Experts of a small language model: 4427 steps.
Below are experts of layer 4 (counted from 0) of a mixture-of-experts language model. Rows are named router (the router's row for the expert) and show model dimensions 0-127. Each number is 500 + 25 x the weight over its row's rms, rounded and kept within 0 to 999. Numbers have three digits each.
After each expert's rows: a language model's description of what the expert responds to. This comes from a sample of Wikipedia text that the model never trained on.

# expert 51
router:545490456499484487496473527487487518516529492486431498536519545495504469508504504474532495535484518532487504542470492497507526508515467512481497447507445508507510492530497526488505540446541512496513500544480492511520506488496494525498504481485509490508529471513515499470550573501502515515465505542487550494446503465493498545468503526471474498517528516469517485547471543468504491474472
Nouns naming headings or infobox fields, such as Works, History, Career, Personal, Coordinates, usually right after == or a dash.

# expert 43
router:477467479482475473485502510512492467515478457498496533531543454501508504467479515484546512513501493516527478494520522494481452481568557495499504444491470530490521539480430534512452517506509524499496481487471552548534520491485507498495490520494468479455501479525509469487517502464469516473535574475453489494490506469460485497469515486500503513525474501495535529476515490499521484475504
Pieces ending in y, ey or ia inside names and rare words, such as Missy, Honey, Divyansh, butyricum.

# expert 21
router:498507502520489470495497501495493526485496474495486466531534486472471470488462496459514478494533509519532470537452447537493467486526489488470455491503467507483487510502476510513486491452504512503526490533518489544511547470532529509504497471503520485513449482485512492492535544476489521534504524567458538515476491456496590499434511493505525471496476505483502509529482492461531500475516
Final head noun of names for places and organizations, such as Street, Road, Park, Memorial, Academy, Railway, in geographic text.

# expert 6
router:478469501478451478517506520546476498501489477481480487538526443516465487491483530493533516506503513510544483531492497518482477507537498519513488481515485505493536561494469515516462527516541529513497477509490540546494484502504479506514491511476477513447473470517529495486470526491500530486492509518471509509448486474486526533467490447516479495518479481490512485459487447505515479516464
Year prefixes 19 and 20, opening parentheses, line breaks and clause openers like He, Additionally, Meanwhile, who, plus country names.

# expert 45
router:526482513515477505499506547464487493528473509457504497516500498473486465481515484478539497471509480521551493503501520523512483477527504519508517507505445532489498588496453513532474515494485534483517497511518511527515523479538492486518525495535477514522513478511543520518507531545502502472433521494455548505519497504446462520479506467519472488503506467465502476482471498463531503523506
Given names of people in lists, credits and prose, such as John, David, William, Tim, often after a dash or pipe.

# expert 23
router:482492509475457488522504496552490496476490481463484506524531463499456487488488525500517529496502528497532472531480503522486460498515505520486496479521478514493507562503443507521471488535536517510493488504491526552510489491519475475514484487482507547469495474525519494501469513471513511498488499514496502510465459466475519533465503444545508488532484489482496504462502453508507484543502
Pipe separators inside numeric tables and squad lists, plus per in rates like beats per minute, and Latin or Romance short words.

# expert 1
router:473545467507483486503502507555489479508504482515515497521505466511484504464452502499544512529504482518474509492511493462444452495477505509506510454515487503469545548493463512563478497482534497543509514546532524517497504443524518525513524497480486504480466487492485519486505498481498514491476492537461521472509504451481523488495470499452476517513504492454509507500505506504524471481467
Unit words and abbreviations right after a number, such as ft, km, metres, acres, plus slash separators in infobox career stats.

# expert 19
router:502467506478492471520495534515521477512501501482510473531502487470466500508477489520496518543506477498527474539507544547498487467521469506488529513508493507489499566521466508473484543505500542513460486503532517548496512524495497473477466549494486525499493474504531540484481494491500532500504482471480507498522476475470528536491512508507505440503474489490470494508463448481511502509518
Middle consonant-cluster pieces inside surnames and foreign place names, such as gr in Belgravia, arc in Alarcón, pp in Sheppard.

# expert 58
router:452523516479475500518514537532474510472482478492485485526513480529461456458461537495497521509490490507536491502490510511492465523516485502470490473462454491489497540483477510471477542504546520504482487487488541538505494511498490476502508500484459540450496474507527464470483531513500522486503522517469521523460483502499505521463493448508493487506477439480530510470493484512501489520450
Word-final letters in foreign names and places, especially z as in Metz, Lantz, Manz, plus endings like -os and York.

# expert 60
router:476452496489466475517510512558478483496476473469492477529528451511485490485480540499542525512487507509551489523486508516479479499533497526518508471513469526493535558492466514519460532512551539520479501491486538556498499500503482509492491510487495524451478469520523499490452535475509526480474498522478523519452476480492519528482496441503473483503478487489510496474474475501502480519478
Coordinating words and separators joining items or clauses, such as and, or, &, vs, commas, slashes, to.

# expert 56
router:529542536496474448534509533500465477491506508499497498518556496484509515527472545495510508523532505523465440475502512535470468492534474492524531502502491482473488555503510543501498487499523524472534486502515499517558485516499497492527473509498484465475480506538474539489479504475486532519511534541432513507470481464428558451489519502476524483520495524505514467495464523517548485515473
Middle word fragments like ab, ib, omb, ost, ism after a starting consonant, as in calabash, omnibus, agnostic, reddish.

# expert 44
router:486468496479486482493495504523496494485498467483491468539493509479491479508498520507507498533478515530490525505478489555443509454525527475484535501488495519498519522519500492535495499472546505533498474526546555514485514512494502499525473545483492437415442479476487503480484520504486504501477531497466495532513464475491501498474506449450506431534458527489513528517431499508493526487524
Structural punctuation in infoboxes, lists and tables: line-start hyphens, pipes, colons, semicolons, section equals signs, e.g. Genus, Binomial labels.

# expert 63
router:494495497515485480532450505499497488507461452472486494491475484509497468508499478503476544541498511503491491541491500562505528476513488500495515500493504542475527501506516526480497551497503541514447511545459480547494520524497446493505496504511514482476523491509530472508496498500451524537512502479501539517482480502504510519462465457519496503496513481496496522515484497509526502489521
Prefixes and mid-word fragments, e.g. pre, trans, ex, counter, and pieces inside reconnaissance, secreted, antagonists.

# expert 53
router:505498517483459513504487523528476503505522489479447531558522504526499473478500521468511524555535513520513482523463529492511521473561469517491481479506497498499509493488453527470475549463534485536466457488478516528498509526501503512470505573529518561489471467486507478497456538504501502505529508547522500506521518512482520497495469533523532496534502521504456523470481499519511499551515
Space, opening parenthesis, quote or en dash just before a year or number, as in (born 1962), 1960s–1980s, 2–1.

# expert 15
router:494503479464483515502463498510468460543465485464466508533511512475538478473501512509496489511473487502469485469535520498493528479532509535492510514501463505477502519532454528515471533480560524543480510489513516549488538514486463516491506469539506483501520479536519514504470545532484532476479493500504492465509471503481483514477499494475518492540493472475475515533463540509487469498509
Clause connectors and verbs after a subject or comma, such as and, but, was, been, not, could, in running prose.

# expert 7
router:481473509485457496510514512549481495505486457481471484527533446527479488486478522500521511510500521521527487516484511532491478509520506519505479480514481513483523570489456523505464511509533528512500485506499542543505490487507473480513500516482482514452461470516514492490463532497489535466494512520463510496447478474491540530475505432510493492515472492492511490465488464513516484514463
Chemical name pieces and science or medical terms such as ethyl, zirconium, alcohol and blood, and also the, and and or in descriptive text.

# expert 59
router:482483487496463488524483505518491473512497478466459486513503447517454477488481522522527528501488541503557489510499509528462473492519512511506477480526466508488515545498483511498466514517538517506485479510478523538512487499517474508527496506486463526458472466523539500499485538459521521475502532531485526505424461463482489518479498455500475511497477518503539470477486449498512486499467
General nouns for people, places and things after the or a comma in lists and text, such as village, town, police, team, those.

# expert 34
router:496506452473481525560458496528481484484476499482493541501499460456498486490485459508493556540503532509507524483514526493517502527489505479435476496480468497499512503520506526497521524432555510521493491556542515510510485491513470508488491510504478509470518493511486455514525507507481550491533542511519498485494444500464468536510487485506473472503523510484500509545473479502511484470499
Words right after a or was opening a predicate, such as part, one, first, second, able, usually followed by of.

# expert 9
router:520470524502474445533492490500480538470498463481488497498520494456482488473493492450525482533510551569509488537455532525508481460508486515473484490501478510486503509510481520498462522506510501545447487492526495500533486502521495466517528493514510511478489476522541510477438503568479511524462488554487558508483501443513570503462457452479494487509490504486515517481494474488534468495485
First word of multiword proper names, mostly adjectives like New, High, Red, Great, Black, as in New Jersey, High Point.

# expert 31
router:464492532490466486529493512541473487485485493487463474520469474483491500475498503521529516507520507521546450561542504516505501514499524492511486512488467511496564546489457506516491535479525542496499466522527518554493499528525502482520480504469492503470493493510540490509457539513514516467494503523486531530465517489493545486496494465514500521516459528488526493473466464506484484525508
Pieces like on, in and en, often after T or C inside species names and rare words, such as tonkinensis, Cyonasua, Dustin.

# expert 4
router:530463513463490473509456533514493475497475484492468493531507503457450471503503525507543502487506492538507509529512476505504471517526474511509445523507493532485485504522489510491504508500514506510492532517508520546470540538502495499518456506517498511490480482487501528489470495509522534496475513516473531464531454495504536514454520483513529493507485459512500535523505508494503426520509
Main verbs, auxiliaries and prepositions after a subject in biographies and sports prose, such as won, was, became, to, for.

# expert 37
router:483500496511472460497505516538488508530468490493491525520581504502495487513487497473546495478519477506531478522481484497464480515563509509496476484487468481481478525523479492541500505499540513495471530521504488577552531493521515493525449488524499513497497491499500466485537521486488531491510488523469527496498478474517572510442517462495470510513477467492490499545518479447518483480498
Closing parentheses and quotes after names or titles, and endings of names or taxa, such as Street, Records, -us, -idae.

# expert 11
router:509454504452501506510489501526515441499449496493467465526481475466457472528503524496474501541502499515513519501498529566437511468530533476497485498487484472508543536508517510502510535498565504512475448524495550513526539503499470498536504525534488482444452491484498542490483533482489522470466517511504488500510466500483500503465496449474517444515477508505483529513459484520501509480484
Bullet dashes, indentation spaces and table pipes at line starts in lists and rosters, plus See in See also, semicolons and clause-joining and.

# expert 8
router:494478466498465503510462536498481489542551491502495452515510502486468512476426533511499546521523493531490512505507465500468461505539511515470480509529508502492521518519473529522530510481495503501492504512538508516501522475502456496493471507509467503498526455475557513486529540468469527503503490498530518524489514488469501474468511511488458506510496479478490448522527532461543487521493
Month names after in/on/until, plus time nouns and year pieces in date phrases, such as December 2016, by spring, at age.

# expert 62
router:560523518502480531523484495475482503494518473462443496512514507527494459500526518490515543533503536541493534548449508556522476501507478510470465493506494550506481523501502517528428501440510506506479529534517464523511476532522513496501488504498503494483474488493540524500448510487461505515475527551474556525470474497438509463465497493519525500489519511482459516504534509497572485512459
First pieces of split ordinary English words after articles or prepositions, such as dest(inations), suppl(ier), curr(ency), cerem(onies).

# expert 46
router:476466501485466482511505520551480495510496478477475490529530441514473475490484526488533517506497512523542481532498497525475461504532502512510480471507482499487527560494473513517468514506539528513484482517487544548507481486506482506521495514476471524445476475512522488487466533491502527476480504517475512504443489478493533524469488435515472484513482488476511487467484454504512485520475
Closing parentheses and punctuation in formulas, notation or non-Latin script bytes, plus occasional nouns after adjectives like educator.

# expert 50
router:554520479499497490465498496512502492530493511495533529507561466489469507518456494527510505512533480482518497516515511502478482459517465505516495436508454503501490525505459519540466508509505539523501489546536542504512512484485501482512506522517494541492444465494513503530475495498468496472475521495502496496512509498498549526465500504511473512492524445445513485513464521482496487553502
Periods, paragraph breaks and colons ending sentences or clauses, plus conjunctions like but, because, however, and time colons such as 4:53.

# expert 20
router:516510451520463476513499501512506534500498421485448493542496526511498499510475489456532487508490518536507510559470450517520477488541501500469444453521445503502491507502490512516478480464527519515531463503497506534525522495527503511501497488497513512490469480519525476496515547474519520537487518545510559504482482453497559509477481495523556494498471483481522488486502502435520489487509
Final nouns of proper names of leagues, wars, armies, schools and competitions, such as Premier League, World War, Division I, Olympics.

# expert 30
router:502499509525477456529477548473495492491462481495482477510521447458490485440441480510497496495482528527524519494479529528519480506501516516496527466499496528511505523521478524513507510432512504502515481522540502480524512445541475470507471507522451531492492455516527524505497555520476502485487530521467556515500470474477491519483520475501521491505483525464508466503475466446499510459535
First word of multiword proper names for organizations, places and events, such as United, New, National, Central, Daily, Mount.

# expert 16
router:469464476487521466515441513501484523495499498491484477484512474487514470479471532467492505505490497538494518485490500513475506527499438477498481473482471522466523533543474526499491520490516512547512535506523513492514535501510492495481466516506507474484481476504535500519479511514526547498489548500459520461456493488472534501474519476494548472516523449519509513457460469518516490506512
Leading pipe opening a wiki table row after the header divider, plus heading marks and the article the or The.

# expert 40
router:493505484510459501486480537523506473450460495504502507505536489483501482487448498485490513523544493512508520472498478514527489540516487458484502474466513458483538543500499515507511543474515519511485445557492542529532541546499478524489478485520472488478499499484535528501489499508435536476537504503495524475496492470459505507483495488491437455528501502472511524539507491518526484503453
Middle pieces of split words like not-ew-orthy or am-ong, plus past participles and particles such as known, used, down, According.

# expert 3
router:517483481457471517529527493537495512492497459507501537514514444532469482509498499480516502452487505487488495509516509519524480494537509538511515511468480531507485587517496494509488523544539509507504491554488473523503526471518508486509449461514471501474503495525549496528488529523494518504499515506509508511502460460498498507478527456498505517538495516473496524463497514492505469511548
Pipe separators between cells in wiki tables, plus semicolons, dashes and slashes between values in stat rows, e.g. Role | Notes.

# expert 14
router:479494490500443480511469496496473498535516486485500530494521475508520479488496517470544505503500513484524499512537477537502493537540511521475481474508493477433521558479497532486470493517565513499461501531503498508521531514507490525520460573502497504485489466539515478514529540469523521497482508509518477502452468477510502498474497475531448490509508509503516468523505508528488507535475
Commas, often after numbers in dates, lists or addresses (June 30, 1986; London, 1996), also ), and ",.

# expert 32
router:516490488496505449536499547556500506511494509487513503586541485486482506501499515478513515501498490522532490508483468516514485493470486509463488448543483524490489518500454504495480509521495528538449537492497496526479462505482489506487463519539509506503467490512504512483485501470504544488506519474448535509499469475492498515473497507467520461497495442505477498499500481465524463453467
Capital letters and first pieces of surnames after a given name, especially particles and prefixes like von, du, Mc, Sch, Die.

# expert 42
router:481461527464493501502483498527503457503478500469456498517501515447514467518488501489478497534509510510523518494504543549448502472545536474487527489488498484495535520529509528505502515481541521525492469547496531498496516486518467489532503501542480483454451491489480526511532508478480520474472515544485480510510472475477483504481475463482520470537487509506475491536458480521490485518499
Line-initial list dashes, colons after infobox labels, numbered-list periods and sentence-final periods before new sections, such as See-also entries.